config = dict(
    d_expert=32,
    d_shared_expert=0,
    hidden_act='swiglu',
    router_score='softmax',
    optimizer='soap_variant',
    learning_rate=0.0036,
    beta2=0.95,
    max_grad_norm=1.0,
    batch_tokens=[32768, 65536, 131072, 262144],
    max_seq_len=768,
    dataset='wikipedia_en',
)
Below are experts of layer 3 (counted from 0) of a mixture-of-experts language model. Rows are named router (the router's row for the expert), gate (a neuron's input weights, with its number), up (a neuron's input weights, with its number), down (a neuron's output weights, with its number) and show model dimensions 0-159. Each number is 128 + 32 x the weight over its row's rms, rounded and kept within 0 to 255. Numbers have three digits each.
After each expert's rows: "gets" lists some tokens that make up at least twice as much of what it gets as of all text. This comes from a sample of Wikipedia text that the model never trained on. Tokens count by the router's weight.

# expert 20
router:144149174128096172063092079114130098165161128115157173077150098200154168117091120100170133120165140154130101176125126097116090149119111143104135152133122165125085139134152137113098140118139103107156098103136089116108081139187168161133108220102085090102122122149182182205092092123155127069096126090145021109166148118118143130140190181093116131134165116115191172125134175075123144126152143117159129142144122144117136138135082126098122163048102125147070163060092128107115116123123171
gate0:118102148113080105140108105106083128113171089110114113169095133139079152124095122200106138126161071174109108148079121097168116090074076129102131129098103146130170103162156088141124113095114069132124146139162131131148101143121162131110155128151157157141127154159155166132133204197102135132118161144130156177180115170104120204120152115119110116093106086149097143138086117095078167151104115163167122132156158156158145110113075143200050125116137087139128182103152017087142126077217137
up0:121089088104119161079149120114152121150094202151160133154158118145158150160092126092130151203098124081162103138161086070137147149078107182152077162141055097127163055089176136175123130169146101143148064114101128095089143115143140113139180114126201161098134138147154148088060122155110137138214095129120083142156159086158134141183113135128114144121133123086125065125121154135158089102200139156109141152110121139095179086117140127137132080150119183151083059097123113163097145155104135
down0:056167116093109167051152133089175123122134114196170099087142117130123161165146094125155081114065080124102145128170129124132157103141149179212095159184108125061135190161136121107079146163170101136082096116132131067171092115116120119144114205142167143114181130140146085109138096101103101194139144107088121099102132150177077128126106112095152151149164145160134102103118163124145165116064115099155111105144069189113111165113164147144052118149158114144133091091121157117129121102158150
gate1:137121097111132145137173154139043112070124129134155145144108108111167077172117114097137140080069079119127112119204136168147147138184132109146073135097144088149159152150110122118138125185109164163107148112126112095148172098118128086118167047139160134165195176139093102154119085133147129120104138183144120152133100172183130100078086105118075068112126091121118145125156109093045073118111102143093150169101147113140063208143165153130142155191130158114180129164137076124124171130131081
up1:103122134117120184135054164133109124157118136123091098141197088160132188097166145154148098129159090116126128127143097113153156116062135110130099142112138157149163132166118130113085167078136136061169163174135112080111104137172086125138096181084138094089161108175132149128124148096141196084180081135093145104101112122112152121125105150148135145159096121160141141057104124089133063170111146178220155104079065123109180114141146108118170126088078148135098133152100118104060120205152182
down1:114087083080158115097107103126151132140118106174192127118132125065113043166119075107116159139084114151118197140126156125118149119157103172148084118158138083131075119106075169163128154138124126179159135143175073089115166137091171106166056147131100145131127154147055111079111072134185106139131087184087058132146145120175077194116087129121123097113142147124153154165115067131139117170082106121087161137173121142162114134116147107176130110197142145134141071160160099165152159137124139
gets: "-", ":", "|", "c", ".\n\n", "="

# expert 96
router:198165142154121133137110125108096179094092200064141071090146096089150198130095150112189122103091092152058115122142175140104102095132144169138167079098109090147160098123128138093180166078134127156102102128106149142172128059166086096098164135124153093146102168101147153069113155154159112151087095182146164115175110172171184118178138130085145139141106124095166113105141167089135199140103107112157173102109112163115111101104177101125108086133174148110075127084128098098147159150118123
gate0:074097135159144119119148165159107136164116139168156138084176140138137145171181123131094091043121134112160092134120162139105091135111112139048204097136134109125160139180103134076111130115090079157094118078161160072104138103190124142108099165097124117140135140140148134116171116105115119168138065150138098162162164133220129112150146100104112145137118158083058127160133053148140105126119119066113122165159124154107008177151146087152144107166083148135166143118136073101158142118135112
up0:157097125084195193068137107149138129158079099087156126135082117168106122080093146141171137155051123093117052128149116098148175089137123116105176127204173158103127196088111090130104172131175112182127127046163143165173109168170110156156141101131154190114164117135099114147126131142154120129082116089114146107064097101129130135129116165107146155201140084141114143100120108139107107126135174107135167078144138159173095112123177182094134094149141143137174106103079150095105171096159119
down0:142173097208142124109077168119111107097120128110120166050127118121136126115080131145169053103075106122151160116153149125129131081111159137111154146199158074100135124144159155176082172135110131114169126070137149107117119130128086175080199111165101209168149137165145123093130112143122185176166100120126136120108086192149085132133139159069104117181113121135108119110107117124136115105192162118071129097188174113199131081126170101099075123145192114104164099126133090121106092113115122
gate1:077110173109092138161159089096133143117137151122094113146149146112128122067144153144146123138108129150149125145137146202132159057128103081165126067113154113082069131111067125099136149130068152112108140084116118176131076138104119125168112166055129188174183124142164175130172162127200122178093168115151127193066131145133145137189094101174145157081111113116115135110154102052154138090207153174132163103140163087132140107126131079143098159113122102128122155107118158105092143083153061
up1:126155110110080177110132124098046130159153137141134114154137139147130161102088164131150117092166145129135139174105092107094119106155140118160168126108083107189102089154105125107135128110125093057186148107149099171150161171120120066101151131223138161130106133139149111104117111103109089145154093088115142164099135138148171161072122179148179189137046072156115094148154053122132177111111164118110110125142076125100169126131122090156034105158180140142076110102107086171104194137142128
down1:141209045101138164156108093094120118125177147146115175152143115150137194124186105142089091098160157150115117169128151095150081157124125135110173136130045104124161119129107163128085105179124118114076103088156122070123104135153147086124151175097157098161136065093198140118154115140096174077122058140121096099127164082155094156156083120153171133085176127141175126096106097125093163109130125147169104138117088132160125162106090170114168130118165059166086148128119162098167118109076176
gets: "0", "4", "ab", "3", "ip", "B"

# expert 52
router:130196084132147153136159127170100164166151114102128070083165114111170083121125131117171133159184127127183162115139136115139083075103121120063155096129119085108105111120136116099107149134148143172058086107101131107079161061142152115108128123128155142095162103132097150133190124131133094092154097177133120112153105144182075071195155109103089165167090160130093195179099153154139081167153112158157074184170155113128109132092105117175166062100119107131144146127101063112180109153159177
gate0:101111145113168109127129125148162126092144091147178070151147147152135152162170131088119120131147131094108139087134086132048186121104141136110150116167157151163096180100164139140140119136130109094134072086139211158174126150108135136206154081086215153138161074170167084111086169147133084137114114120155085143122166120088148133150113166128152113152136124012190137138120120098102099135114139109167203095160097132137133080164123127162077112171129058100103146099141114089118165119134096
up0:165125090097124140117156156118089122179161156140083122153136069134147110114087139173100091106108096181135079146143147078127081159149119117118168157075074147121139071141111127126151154093121159141084171170138126055139124185181157121108093149171118118101130200072098164093113169114115194125111145102161179166110102049128122136119116093160136185131189188133109066171126155139060154078167131153135129114099097127100130110131144113143113147149080139162097103159122145149154052177113178
down0:124094108174157080112118137094124156109105120186047107200157095097068112124097135109168162180081098122185172136124134171161137157204161118136085146118106108076139159095085110104154156086126120130127127126191155098109107120128143123103139149139154084160114126188139117120174131173146113096142116148108094120146115085114112101151160110120130077148165107068101160110163108101108144110168075139091157137128168225084123094140152159072103066100144159092124098119109141132120184167176205
gate1:063129058124063123123181135117105169123136057119120151116136133183162129089156133080140177111145107129164139094080112143155111091190140132149147141155110175193111125178090165096103066132097152140097127181137165137104171105078130121150159160194117169158106132119145096150050149101134113151109105101095130111094140081136060182097146110119113099105129113098143116164069117096109204148088097145125103150169120175123099163096148080169141097102145162165090153138109119066157172174138134
up1:071098137131114184079089110100131179182111089090147119147139117118082138188098176142149144135122110138101120094142180098090129165144159150142138135131108094128108151155118156168225163115153119100175182101146134158146138106096069161116120109093117096138164097083123141115110094150143183161092107162144157141094129141135170106091091174134078072166155105124197100099164117060153055139155115133129087123163169079164157148139134111113052071089134099161142122137125075106052087110137120
down1:175174137104157184116146079091121173112205120110086088066113101120140111031147169101149096178126139137102164076107110157106138088173097147165099101125141188155099105121191139144133089141085103113090185071146170167133101124127132120134111118109127179150193130037134132111122115155155179113071101147079161146143138125139073126096148091074191204146178060115144139103143135146136106142097134148123125155141090172150166162121145102128117123163091102121120113112103154136110152129134099
gets: "ar", "r", "ir", "b", "l", "ig"

# expert 226
router:059155120157172103155143142162153121176172141101112132123122114170151103149081104133123118094060093171121096209105169147140128126045130070139173111111111114120092154180155171160106128168125171087115126113103111046076180104121203188200153113109046097118154109147120119151148119113121165128151156114115145111126111114081130099149121164134113099119116198106059107126092156136105087120161145138084118109103052160109156156143122134156149124100188098177152134114178101125146119145115150
gate0:171149137126141102160057136133085037117132155146109168138126193145126112146150115140148127107100127140157163105129111135176145097134090112117121144168178107096142126089079139062124053142148085146119157137154142103156144113182130151101134168159123073078122113128184096088129146185091130101124127168147110144184158197116113144101098123091158175162168120061126163102116110078146153169177199109074133127095105137079072166119056121168146106107142077091192123154155127155135135174159121
up0:118142080122137132140116116145100041172175115134144143180185117158060100094143120158173124139113114138115132142120121170151104065144071093152157131159131124127118153091104135086091099144124108129066098141060161113170149036149118082154083175156135104109144076114147102113141141181118185111158112129128147113138113153180129106144176131059108150157112091090061162127105124118115119140116165192110102146129129153114106174105073141179213099091177100098125163087174125119126114174189137
down0:138124157138125133108141118154152104115101112144156168137098138134126068097107098126166138128171127120159118119141125107142109134148076133102131194177154144015136128095098111112147088158161092124105067111183100122086142109113119129125082078162070103182109117097180136083133176176112188112147113177090137120152141149114120181154172138151151162119094197119090068092129082032109174105165138186149145121190141144130136126130100138086188138085105063128183155142132112092145096166156145
gate1:077082164155116101152148084113097139155086106133077113151121170096110172122132116210159161126119104108145081167065208184157156140089128091190162122150182097181135124154124169084147108093147197193151114139110112152126134153128175130088126142107132144093077098155201101123111111116116096116114142120096074089089156121103106112140105170062127125104154100132159102164146152073144136093124165155105139056149105112178135145098137126122139160135142176108136194127160049101099154090115131
up1:110150139108119115125101126104107145148150179068137115136121148083122171144141148119113158126146129094100151120233117099122112096090151131150179125109159146071102083108128163102171160176164140129089133151114094122140138098142127159059201166125120164080095178121141107108180165082214135196094154100154048156090128133141110142123094094127131086094151153106111154092162087165088163106096096144115070155116156182170083120088158153119102144104130182172113169135121109061169152126074127
down1:100186086138126095071099141131094122062196128131117142129107122090106123134149117170183097131132150171144162127199118100117133118136143160140109116154146161122147143164179147109136114124195184148111112115108167101132114095099142130174110160079069131166078160153080162092075096158168070103109152146089149180127103144146147114105102116164147133120136128209200137076134140119111135153097108086102102124181142125085167074157120156122135171128105145138073128084111056056180174106064128
gets: "9", "1", "red", "iv", "ust", "ric"

# expert 34
router:139123143103125129093104181075123108165074100190116152121101057157093162141165104121187095107098085139120108090158150150117066119162148114148109144096152155164162105142117126077152166121123104139173118112111201151095179117106103094160142098119087091121037184094090118111075150090175147121106082159153180119123113115065112113188148183106106102109137157127145125163111137158126178163174153147096121106074130117107185147073210131124144135138174165117147166108148094102095114185138129
gate0:136084168080185121154085123151143160140129124168132138076170086138147091122084121108127197151065179137093171123141157146156148109116207159145096070108105117121141149089136148129117112094091120163109088123138115103162129133171143161158156138118125131106139075122145097132188172125103051105139161111161137166139210100049167168175163135124080109095081118164139133160072106126117098176083134103140153118137106072131129211108149086098209095119112096098166141125141128137118082110091153
up0:082086088114087153106087088106187093127150099159124171102116082120113091144140118105109161119098146130112140159131162216085180091173141111073091143119144199105100191083126081125168089122160149115155131153108129087069153161104102098159141146113163118144130102109104117091103145104158135143183164102106111105118153082139066167088136102154184065156112159155110118116098102192065119086138150111091115117122136145163111100122134139103148175131158168135183205115115082194136120190157114
down0:128115107125087135148116108176139133132112112117093133142116063123141123123117140152141137149105168094109205099159126162121106099119091099119197116142143168108127103128132086134070109101114198140049093065131071129132176167125097180144115148120063098173167131187162101171131139168122142138157132119047076094131157133132112113169116147088126117079119156083075099213154120162160152200089150100075138123148135174103128205131159132176118115131150122132125189068134109094142144101103169
gate1:141149123076123113099067153096164121142149068132100149188136140152142146124125117132122156106171140134095138118152112089125099121150130124090123056119122134140091067180090098092118133227109112058148118107120145134115131192110102183173104143151091149132175093144108116139143167175132124077166138154139146201133147126057084096117077122142162112080096188104145124184116110118052134137178140139166148150093153173079155153114106105127079063135061110169103173134143148078163107130087110
up1:083105156112107160158193131083137141168141054127022154144114131098144120140094149126163128135142171135060123113114166080150058097146124103103162103134076129163156114173136139079141183123126136093107194076133125092110155105138153140116073157153101119103174104130121132173172182112085123122108126157100104149172159130112062077131043137093086145119113146088135137180097163173118173137175064127145139147096170153130152177165145110128113156138109115160151164192145099128148117130093093
down1:084125111130077132102138123089076138161141158179123162122112117102104141101085071151193148122132141131122147055099140135178131154115141097072097151166082124129119103165147095083218174069122128161130127102170195134137190148178148063111117150095113147112132111131130119084095109192115174134143079164115109149153146130068114147152113117191100151126123143098163095073118114202113121149144114105174112168128066141160102083134146140161085140152204103161127139130137111177156080107069152
gets: "art", "9", "–", "op", "ip", "8"

# expert 43
router:120189094207203152113111162118119157103119127128109110095148079157139120098106098059116151164065128138110112133128135131171110182143191109112197140116127084081093147110117089185139121177114098088109077118089052121078166138097164176165132188111143163109212112125164087100125107154143076154166138101096171115126100077151127188148138133131118125129102116095086179118116151130171121133164139115092125162136103103107158150077122087114150131092133132184176065109093159136169119126145105
gate0:167155129143111160140144095092173095113137142109151152164130141134125113117127116141130141085107096077141150056119099113109108120140134125146109140123159108141179109161148116137132048102141094108143114092106123132086100158104131111134081170113170076126148155115104097124054136114109139100136110109145138175081059067085081160106096145176188168126131097139122172151137145193164229110133123157123159152149123125111140129161108185103119164111102136171075087195132210198145159033090090
up0:085103080091151197103068146095113150131142104097158127164136107137084229090122142133101125122136147142151048140130150160093127141188135119194124125135165149134132090168119096144136124102140119163198155089110113119125119101129058126067079095202063063085103112125133149165089150135126138125140146109138169142118165156094151100160095127094118154136159128132180099095172125166079145110198122092086152159139147127186055062096165101139140116151145160103126139160167082131136108120117138
down0:131156142171192092100074108135177178120117073175106159108135134093118150117117131075133065111094117108089106138127133140171106126092147175147132178090139102127179120150115126110112090153113149179191192169124129120086134128100073136173153094167107120154152129132093181153124147139148137164078134128175110139165123122089108100140049098060115155184155144141124119123149158121075088103137092097104036131067164186130117161109152160173151106156123168072104154115174108055155132127145099
gate1:133113121111146118151148104123161111118068166121112108100081112101130146111145093177115123129151104186084112109125148190115109149081165133204120196136157157149126176113106150170167143101138187128154108091085096174076107115156103111155123105134156097104133175171098127113136126164132152107174071117149112158107113132150148064102052135131090136200153056141101137204051100200129199117096120098089117157119122116129078141173155114099132174154107169133127136186115074117098136098114096
up1:183164122106154084119142150132091165122122144149070108133127152108140140148143141159112097128075119217189148111171139155128145091104158158084100157115157134124163161147108137125199193152066142149143118118131113127115121165093142127139095098084149138081148170057147140102104156135175161144106110155181091065140170174076101119165124097074082087176169131048145153151091142133105073115130068088181145142131149143122097122128135107138074078127136088090135102138169061120158126189168145
down1:120112063166164120134042162149136137120110116122116069085129138163114165157100074116112116158111190124114155139162082124131092161122085145163103109125129146128180180096132110150150156099091109098074113166147075133075124176171134129115161112130091061115066093169128072128139063120151154081128108095123178123153133107126145146138096125137135110116134124105155152170114176159172140192144149092114162150109129168102077102202080099165129154147159129144139073115170104178186159060185092
gets: "ul", "u", "ri", "ur", "el", "ol"

# expert 206
router:122173047144117107159103165140089135183093182169107137076153100164123056135152109134097175100105077093108085142132231155078117131103140111158104132156168176117156194134154107155108076158116175136097113092109072126106155144155127112108125142099143107136138133074137122106049143111179137131138100160162123088117102084167149104134063129098118138119157106103082192180125102146150136115136086138097129114150101125104167174110159174117109165085126096107127141109150124208159126184180135
gate0:188123098104144194151097126142172085150173155117132104109135170136122162087107132088109111085139136119080114159094139142074139128160119164187135120122142127130110180086082126149116072104146122113181081121118080152118096154081135143162125129154119097154158186135168037058064102163173121131147160204157169129145094085070154143108108120156100086131154065120154107130094147106169105090161130135050182114125147148128114112149187135128143160113156100092081125169163153179100075110104118
up0:104166131136127096098166156081106176156108120191135132165138158149159110132179140146129101137118154125147138129170083108164103126116112154108092077162144142061128112167166130095102213182116119132081157098136170126117146088144168132107094149077151207135129060124112155131201189107105154112126083114106091105104172182135092088139127182092132121101109151105127151163180143129060111107062138159175089154154099105177142140115085108141096053124113132142166149134076101088163176109168165
down0:050106096093145094116094116138073102132199097186150137181117125124158134150144209110081108125096092138125110154109126142144089142137124134175091150105116146127112109190117134217174119121075125174151130154123163168133187113158141086133130155144094155123114177118159138172135101141106075101064137104119169141108145112144135160148126145133192127150108122138118091136110138109156183110172072165099051131057151168044116140179070115152123123063083162151091170130089134115138129102135125
gate1:154150129097151114128147104096168094126130146148125130170147197110140123079151113167096059137124115147104148154108214177118142111168089117105151122097167096137113153196045157081122133140124078139150087075142117123123073122083125139101126171142131062159102087106102145112156089142119150074094129168066127141094173185114092094178076102120155130152088165125127168118153106199202097148125125076149122133153169138179135123134107132140115111101130138077072153147189080158195123110136116
up1:119112127170127072130049068149159120114164160127128179144179103094144106117164071152169098123121086142136163161146123128158145115138164166157102122107146135067069105207137083138100125095087089104152155069129095126110152169125014139145147082091161173144144159128145148079106154116139179133116116143163173152134109134151112111146139121159137111110127126105156130041099138116116150181175079150183162158170124173117114141088073182094133087118149114141086104131163142068108078110105149
down1:143127136064101106139092174140140114153144151086120039068102125154139171159131107086115184095132161139135101070142155094110154090127171107101087135125139174164106106152155175135153120139089127129147113106201104161104157099071087158080097099126107108125188146120113101164174128178084150142143103150108156097140078145100079125149197100147109146161181138135111088116139157183153154111163119168126152184127106055096091200083104185085090095172111165142149098149157099156113147130150165
gets: "1", "9", "ast", "ill", "est", "ur"

# expert 234
router:141089081107115092145137081159174135170129099129102107122163072134150083090157108092172154103147146185119150103131116175107087086176091168160124170208135142143133108137207114132124159080152093107137139138154132122131156160108139121121084165056088136127109133165217123201130156151163097124151125163096097166125130083085107149166146156053133127131134178141062170105142110120125077104158134093139105131082127149181092068186125109113121091098156101148109103122106103129126143080148051
gate0:140086158116164091082165133126140121099086144138122145135046213091085116147130080176127149091111073138126158100152147124139173162064116130107102164181130154092176108101143146184174078143211122185111161154135128111096127115125092138158089118100129157170074103158160096202201143127140079112138141146103139134128105077118129088135154112135080119168103168120080116139075112187152113115119104087135150102152068123129120160091140045154119101123079148151155158082168121104143132143156142
up0:140122130086113090087196140118170107106132140131135113124099194094148159136152126169168134142125093184121128090105136114083130110083106131145074170106152102064172099116107156191141074170160141116111121175093135162126140110115082114136104097152158163161124083116160156154171095173079106127146095146115167108083114106106156080118136099157089096157131150155129073138087077147121162089105093142138163146219089111127095132084136028119114099135125178127169206125139088113065149168173163
down0:120157126103090104129081142097082161145149115107128115153100117077119199136132128085108072142092103109082143108183126126103136122143166123071093151197100102101105195172144161137181067148165129145153149057131143100145207128160164108144145134133156125114148130136146116150155124163140081049157154121171085134125154178146174186086117087156182112130114147172121091078111050137187086152104132170113156142154109189075093087139098080137099153102116168112133095095125120097159157154134128
gate1:106084145094176126131117158121166121085143188115133143135104163108121120153161075152084126159069138063108134147176139091106152098127219109115117120103123121080147090144090147169129131155085208158067098084147173137124152100100138133178171176156129079156143143097133148096145131152163129148143162138132139146104065149124048066103142104185183168140101131095117091134113166131061148087091188055113087098146194128129126172103091104128171158115147142103124136107158155114121152134128175
up1:126058096155185107142123086160150163184102076120140115143138132130136130067208110138171120137164149128145092140134086135063044073161116151155139117123085149101141086136178103159106165088129124093154142148163149112159143121105166141114110094125112071129101135089189106139112093105104080161153146127081176129144109086054147115167130157121144133124145192159101140132179126135160157084155162097133078113116117181196134108181134070150164107086173099148139113112088163138094165085092181
down1:167134154165123142144110203100141062119133159167154128143125163106071134141135153148097117167129110089097141116146174071135167096130127117164128111127066126097174118120026107136124086082103186106115124139122188144154066150128132209151212057093158133123127185119092111085167109094131158126163148138115169106123119130156115153117082110157125124080153136086175129152090134137109173129146128065152124105186147115127134110106082079098128136097122151087144093136151139062119199108123189
gets: " |", "|", "-", "===", ";", " -"

# expert 216
router:146127108169123130084161125140130137118105137159149163070155097143108134131120090112106134128145114149138069136081177191151190095063144162147131114143159136177156132120139116115161138150169180150000107079139090173141105145109102138203127127182161119134142194077076143143103165095130129148139124141113153137135153121115078105105116055112095114130143124093110141111173127135146084114119160115086122130134104088140113129126130130164075109176133112137108116163139141174139160113084174
gate0:094137133130167162131070080141144148124158102098129077114093098102127090128108039142140122165097108203105150176054142143137153095136120114133113057124122157151158173085139141103173106083128120154097106108125168215170107174135135182116130086082169056163160177144128124118122101133136034154142112161165132124147156126109117159150075114141114126137130087096173089180139120140142163113129181168097156166125133062162134152072124139096110123144185104088112147095167181117104126085138129
up0:103145104129158166129049082143157145125176097117183145143147131117112141127082074162082139189087147140127127146092127156151125108141154129171096086126098177158141161114141131101155105127176152124103116111156165185177109197115111182118124123086163143147143143178131134078140093124171055162107112132202127159175165160145126146138121112125144120145101152108138090179082063139116118136092103156105118109087141088161124161117102166096091109038215092078127128170137127104094129034122131
down0:170172119118104144155127071179102124110159121195106148093112146085169164207143103136081115142020156136157125089183185113084107102137136137141146068223172149107097148159094087146129131115157088128144058107115112106142149083119115150111097129171129166078177141160106151126118172146148150091180117129112119141164149136131153146162115090119115113163093101110104130093141136131149090135116111130084136145135167120178141179073139139102164129124125111096170156181045106136122130061098177
gate1:139107100115119173150119128126179130092132117099048146100136109089137160136139119135169136096140124125181202104115139113072134138160119151174178104201150091116090152103088163090119118135059137166107120145162132126132153102097189207148126112118120106178104117117168086164117100155140132116147148102136080135140141082150079150114137059136179088135134130160155112147050117165107080163127122067074110166102162188080134163103157117106082149101154144134159084139081164134197088165193124
up1:112093084155103158130101084126094126139147100150135142122144150161118187151204119082132155183150183086087115090205126126088136121104167134173160110161086171088130177057119176163167095136165167135143127140083134169059182115119162118117104130165172104093127150138142184093169128146214145124124123118174131069145118062165116143134138082101199153118107096132086105152080127157126114112126138079154164111162158132145088105163076109108144084097154083094109109077136134103126095094119125
down1:123126099143150136148119136172127151113125143024134146149141140111190130100164084155162108132164100108177133117102122126180131204092079123130135162130158095153128082176068131160108100159078162112130141080123105169136083199094130082146155106129202105141094100127106102121079125123068201141126070108124155166078092164111119168124171070135111124110122098192141154124167082169116109114130117130104098209116080146094165132161080119117101077126117122160146100109121152083182149171142112
gets: "1", "9", "8", "2", "7", "6"

# expert 183
router:122064174128129102157191153083115136127124132169081173123155137140150111130153151085137122149125178146113155120096170190117120121101132143176098124109093134111144152174146166084158107151075134148089187103173101065127145082143149096145087103096106073119086124146146158157120108095175170094072130079102113056147144166175143044191093127078117112129095166116123163110113137128115165173167076132153097096097133095112143132147116159177130100108136163069161174145165072176099084179153139
gate0:146090121142122136063153096114214102135049125119113150159113086171128078114147088140077124129144202148199153147152132109087149109153100161092125141166160161056159107192130111084118092130128091147131144126123100126104155114085094148134146094161145192165153122161078153114132126152126087151103210165107086120106143094100079194136082118091136128117130099132142089095145113104099135138074134137161138118118194128078125141180123066089161146138132160077089092149107179183144158168143131
up0:197084152135091130069170076131165153111083170122130170112165125128162093128160103148117109125139134157141134114151117155093083135173059186136143063132111141092130155232116129054134097160115070099173117164109138118129124074122084130131158101174088152119161129080055172131118141150147135144115142103144097108086113121148146123128145098082106068116126140130171124155161072178081148146095139119123082121108193172110139169202130134089147136167139173086116147083137099119188134177131122
down0:185082136145124146090191090156180157098131099113069160038170138164149087113128105112114161122152067143140116120107148154128177185148126149120073156158124172064117110100109172072172135166117181149123099120158105146098127057175150133145163040118128144122152126026130159161138145093099128116127064093145123137141170122144122116161111160128102139104129214095071135138149094129106127092181094124182099166133129102106107109152169152117186095098140131121114109117136134114140170130120162
gate1:066151116110088071151099177119147180142135106078130130129084115143133124116158159106159152111123170136141127070142149219123157176080125131206101112109117130105091107130131116111169128150106118096155133056090125186146140149110125135154153149096113177138165132190139068185126129092149172152103192106133172144100136113118101169124082118084105087157154124054180124078097071173065180121141092183170152108127143138107145117138133078107165101150194140145094164093128105069137132122119113
up1:147087113185127145085169091215147086149131107147089130105079137131118204136128138127121095134167086099115202142122108111141105054148134133093148148121141101118143120166095077155096169130154136069146106171149177110123112141127164134121095109116160091127072104113087185059087126152107088080119125120157146055099106150141149143148165142184196140125107085173131133167199147102218127118106144091088144142120089125120150131084130170115105120092128173131133136158130184178154173144096161
down1:146118078088141151069089090127096115131160112173159189145063148068096169115121128157077109179145128174082148134131144092128093159098132198107124117115087120139120105100153072128185151138112148157137180200167118152196164150166155093103110060143165166128068099127122175171138114137146042130139118073148119103165176073093149099105118135119187093165157067122104099135110166143153125106118133143149163095143098076152140150117142115162105147172088139157116149111114117126156146079111080
gets: "9", "0", "8", "th", "od", "orn"

# expert 99
router:135142135141073158073082117101158163144057094116089178077162115172135136107083122165160139109169164145078073146109102150091165106136100177160109173140175109165141094105162112120105108105115128094175120184109115126180168076164118174129149157096088124103119156146193191150161148115105132131145121074163112098120112105116153163099178141116133131156129102113125149112181189119127121074101152130136087104109079171138167064128105083108117085076096079172104165114097176144072156191110147
gate0:069148162125144132087095085105121128118123155089113155217148169145130133155077077159127165098121116163136187121159146162116126138122125177145148113146105115124150147121071127157112115111109101104109112064083120136133125122087109148155167097137155162146185168162121118080122119164159073190122126175107113182074095115110100141106117104065097102049096112136136110071131171167128131116083166143156184196198139109144090138122137114115155124209062145101159134126189069099147133085168104
up0:095164116118093122155052108049138109092159101115153113171146201127113127185155087113171089100171156109138108126110107142173140158140144102101116184145106162088154178194132146115138081141176125109142158094157107083137147128123077142112148103162190146118119107167132118115126091139111163152140060156137106238078092090051123150105143085126147162086103094148131044114089159151165155118129127104151148136122129128125141121178077125126143142135044131121126129143146075092150183112111146
down0:131173121131153158158123072084123127149130095125141137165139149109123131114140142187082120158195173116087086181124094189137089166202047173162119161091091170081147106155161143091125123134109140136128135161095130180209150153158172091072120140128100071153103115176073153105115152162121130167137119099101185162071154116101187109085165114140107117171152104138149135131131132133105111103106068116105105159064071127075155097127163130105079131148144078106105127107145080126076156142095141
gate1:103086140100114191092113158153137188093158130100129146161133075134146116128069116091120084123155124105125165102150139079213136139087196147146127098139106155084177124142106127143150067083088103151136115137119162179169072117120059142121140169080092135097142088123132185187145153089108177116210094076150123130075137119088125104147102112164150179186182118119107132121111138121086137207186096151139080147134096123122122136157139104066149100103140131099079122158163161161116119152154146
up1:202117143118124131164141124092127089145137150145098103165153184115172134102177172154107138069138141130165089119088120133057101139151040088081143133152156155147052135124094121106109173199125174129125118116165067098114119108072158142110112176170153136136081164181107057143140133137136079118128106186091107115150160122135128093135164148135154097062107153099148104094160095164113124096119146140093180176174120150149110139079130133201120162144147109106204121190077140114127137099117124
down1:085081139229156127140141120133110111118178180120142069148130150049146084079168151123121128147166135107114204117141116138130075132108079135154112123180147117135081084185089134107169132114103179112129090154111037170133107145174158136154179137216144118109129104067139162163108129141185139131127130180099119079124082131104142137146105160117116122139118110164111062133125155121161138107148135118112137088179142127139173120113152091057135113133125158138180047149114120060129126110089122
gets: "-", " |", ":", ".", " -", ";"

# expert 13
router:088161105080119180114153143157136145126129133146141144142145131168127142099137116146132104190144126144109126123089138064151105134118155115106105115124059159105112085112124105166116142179096128081110092123095165119080170144111149226169142155104147148090183148167116160120103127124102103186138156117115119145212136070071038188090122141175107108077185155142118152139134152096152086161096087120076131157142183118083126173107150116172094126057081068128183095127123178140103115150101124
gate0:087147112090117216134176122184166119132136085093175155122109137168117123148147116133154088163112070125133138127134096133120148104134131133083073138140098136229043109104078133193198145145161129095078171120130132152103165140119127158111114215158167111146110100147096096141083151156079147160142132068131120121138139094120122131111078125137153100111109079118182120162130166165070044163135122191090168096170129131160181147136114120132085127113128160112114113134101181143145132068127127
up0:129107120117117107159144056157108152147203090083152181117138154133152165126162166142110036112191119144109074121176128130104060120144117130160100097223127109165120129124048165126192173201150172154098165165118148106119111148141155131130114150173080133122112133140167107098113108130138122140166129153149120108130109141136139096138061077142136103136113202080152110125150119088115148107104136104127094127125123161131130178151155144127043107102075099114155111086180123110092154129059080
down0:138198087149133159073122141196116107134140098197146134059133175101125139120109162078077089144154154104146131121082169138150137179119122137147147015168146109143123140170168120123150141119121112180124183182177082157126124132105168096095152152146125156156180063094174104114131123150122155152145131134138095115122154138109128125129081115141106140134163129095150173149154084146061088107106101114122144060101168149133094065108140117108164126085146052078082118110138184077073141143151140
gate1:180134137160129067139174093123147156117089086123129143156097098114097100129140188127088134124157097121175169092115154146104158128113124126121186106163178178182132147095084140108101167132121206134135151117081150112166171107125074122166128126132149076098111123147131152167109114166126109103099127105112097094170142131066124116116149131124189073204136118156098090150047084111102134168143199094147141120111159118124152156185114138146065125096125070148102104093069107200117160066098186
up1:093158136112121119130138153144078129090220132156197126122129172179164137170140128110173158131094110161073060162138128132147107140071139097144135129105157089124117128154152075147165143144055041126159130166112086150151120157118132125098170084136136113097091132063137119103131140119091156176167114088187078159091113145158124097182110173140110159102095148043160196160177135076105105158127093116145146170181105125126117094157109089110174115150124133166102097101068111091096135130127139
down1:115134070141063128143152130119087139171087159150176114098109119102099159139150096112160183051195162182131157115175164068155124097156102142102193165090112134127127133110054118098086105105123132119113126137081134128159147145097124136123195119125125129090149113052137111120104107150111080080151125085188182197166137161087081109138164164141095153149156118173100094093109118170165137136082129130126170210142149048116146150120096173128125152123113079134114153163153108120155125151078128
gets: "re", "on", "in", "ra", "a", "ro"